From a checkpoint of a small mixture-of-experts model trained on Wikipedia: 62.1M parameters, a variant of Muon for the experts.
Below are experts of layer 6 (counted from 0) of a mixture-of-experts language model. Rows are named router (the router's row for the expert), gate (a neuron's input weights, with its number), up (a neuron's input weights, with its number) and show model dimensions 192-255. Each number is 200 + 30 x the weight over its row's rms, rounded and kept within 0 to 999.
Before each expert's rows: "gets" lists some tokens that make up at least twice as much of what it gets as of all text. This comes from a sample of Wikipedia text that the model never trained on. Tokens count by the router's weight.

# expert 15
gets: ".", ")", "\"", "==", ").", " =="
router,172,123,185,227,208,220,227,211,204,201,231,219,234,167,253,187,165,198,206,201,215,246,200,168,207,212,187,133,225,221,254,226,213,198,266,197,170,184,179,211,186,205,200,196,206,231,224,210,210,202,166,211,175,229,205,218,196,157,200,237,188,147,197,135
gate0,200,224,188,190,185,212,225,223,163,220,161,199,238,202,222,198,184,202,169,205,206,220,249,257,223,187,217,170,148,236,174,169,218,231,234,225,219,174,161,203,132,158,194,238,167,222,163,169,215,186,220,181,177,153,235,166,188,203,260,187,214,214,200,187
up0,191,127,193,209,211,240,218,253,191,216,198,181,198,194,215,197,170,195,172,210,200,226,215,221,227,190,201,138,164,220,149,114,245,200,205,202,204,200,152,200,191,160,223,228,176,223,157,149,182,197,194,216,151,196,216,167,185,221,253,159,185,225,237,209

# expert 13
gets: "\n", " ", " (", " \"", "==", "==="
router,140,175,157,210,217,193,241,225,151,167,208,179,245,164,188,184,225,176,202,222,249,205,180,259,210,178,187,187,219,221,214,212,182,180,209,138,170,237,179,160,217,217,211,216,175,205,241,243,229,211,195,207,194,164,183,157,221,171,246,168,183,167,191,225
gate0,152,195,219,154,149,180,218,209,187,206,208,176,154,184,201,174,177,238,186,179,269,188,209,258,186,157,172,172,193,254,242,166,229,203,141,212,211,183,202,159,250,264,148,141,207,204,194,230,223,191,125,201,167,191,218,146,158,220,226,181,213,240,209,251
up0,189,160,210,179,183,160,186,180,178,211,218,214,179,214,206,160,168,254,168,203,217,215,191,231,213,165,228,182,244,259,205,146,216,178,101,175,200,145,184,135,232,234,196,102,192,230,166,216,235,214,219,174,157,221,197,210,224,249,237,181,200,237,177,217

# expert 5
gets: "-", " of", " United", " New", " National", "th"
router,229,182,191,237,218,183,163,186,175,173,177,201,218,247,224,185,227,178,139,184,191,187,260,179,179,160,174,220,242,161,230,171,188,201,168,164,177,179,238,255,167,175,239,188,202,186,200,201,153,150,164,226,189,190,172,206,245,185,174,207,209,246,241,212
gate0,196,250,194,187,283,211,179,209,193,151,227,165,182,206,204,182,216,204,197,157,154,214,236,213,161,195,242,196,192,159,186,211,172,172,217,226,250,170,220,184,219,211,149,200,228,163,187,216,190,158,189,215,172,190,206,219,147,243,232,195,192,155,202,214
up0,241,255,152,172,279,238,185,206,187,136,220,148,215,219,203,189,224,199,199,171,170,221,218,226,182,247,276,197,224,201,179,195,194,170,220,232,249,206,197,217,222,234,210,246,195,227,196,198,199,196,175,189,208,198,177,200,226,181,235,195,222,208,188,202

# expert 11
gets: "9", "1", "0", "8", "|", "7"
router,178,194,229,161,253,237,203,221,212,173,233,191,266,188,202,191,209,187,178,201,246,198,201,204,128,214,204,197,255,155,180,233,202,226,185,172,221,185,215,225,223,147,210,187,193,179,171,218,224,218,198,205,186,267,173,228,148,191,202,199,188,188,200,218
gate0,134,221,213,203,182,118,208,187,201,242,205,236,216,209,245,162,254,206,203,219,251,225,225,253,204,152,267,223,183,177,233,222,177,224,166,205,128,195,209,234,248,196,174,183,179,173,128,227,205,277,180,156,211,221,175,196,163,176,142,200,185,201,206,186
up0,167,223,216,192,185,175,224,208,204,246,210,199,165,174,203,182,213,176,198,185,186,220,217,241,191,241,239,204,165,167,224,198,168,164,160,177,158,208,179,237,252,192,206,234,187,190,148,285,195,250,186,187,187,231,226,216,160,152,156,137,214,202,185,195

# expert 10
gets: " |", "-", ":", "=", " by", " John"
router,181,206,144,158,192,219,145,214,185,199,247,189,192,183,225,239,245,222,161,200,225,234,200,268,182,143,213,203,206,192,201,195,214,194,245,147,182,158,220,210,259,206,209,204,212,122,208,234,203,183,214,200,218,170,114,192,191,159,194,180,218,192,203,212
gate0,193,184,228,212,187,205,211,239,133,176,184,179,259,223,150,230,196,233,175,163,221,210,217,211,232,200,230,209,187,240,225,206,194,148,148,244,219,184,208,183,230,186,181,153,222,172,196,176,200,157,252,201,205,214,217,207,201,190,228,224,190,215,188,213
up0,231,129,172,181,199,178,224,229,167,197,178,205,184,177,163,192,188,225,184,241,203,248,230,198,224,217,201,173,193,228,204,205,181,236,167,226,223,151,148,169,152,207,194,197,184,244,214,180,206,187,204,180,238,229,234,229,194,172,246,158,182,226,169,226

# expert 2
gets: "\n", " which", " it", " he", " It", " that"
router,177,177,175,157,171,224,184,236,204,206,257,186,214,181,262,214,123,221,204,144,240,280,239,229,227,213,215,216,213,214,212,216,198,224,204,205,174,218,221,194,234,225,171,210,204,130,180,253,194,246,109,259,208,222,222,211,228,215,176,220,198,178,103,239
gate0,231,211,163,200,240,220,172,246,246,241,210,165,235,250,199,214,174,161,217,254,175,167,157,233,201,201,231,230,222,161,197,180,197,192,192,216,157,259,233,235,162,214,230,223,206,237,150,215,183,202,205,223,207,224,246,273,162,249,168,143,198,196,207,198
up0,226,218,121,182,225,226,198,246,240,208,244,237,173,215,230,215,228,195,213,216,255,192,248,233,184,206,224,208,198,199,229,170,235,192,155,187,226,213,155,179,192,231,218,211,204,202,220,179,215,201,189,261,237,258,225,150,250,198,206,210,169,215,184,177

# expert 1
gets: " ", " |", "|", "–", ";", " $"
router,239,168,180,250,195,175,167,206,161,187,236,182,228,239,187,202,183,205,192,195,144,194,219,224,202,207,265,193,184,218,231,160,218,238,230,188,135,214,192,169,162,197,232,188,153,228,179,239,189,167,165,184,236,203,264,217,213,232,199,191,210,206,179,227
gate0,166,190,145,185,184,267,209,198,177,158,193,220,276,243,172,152,189,203,239,228,159,154,175,232,204,186,220,212,228,218,184,216,231,184,251,194,227,219,223,190,174,222,223,178,203,206,206,189,225,251,186,152,225,230,146,169,200,231,220,252,186,194,187,216
up0,256,223,243,203,196,168,228,196,195,232,217,241,93,201,238,240,210,172,163,170,234,224,202,174,204,206,217,208,199,178,217,184,193,212,125,188,138,169,202,188,203,181,201,231,217,199,214,231,142,134,204,211,192,171,210,243,176,179,195,153,239,195,194,195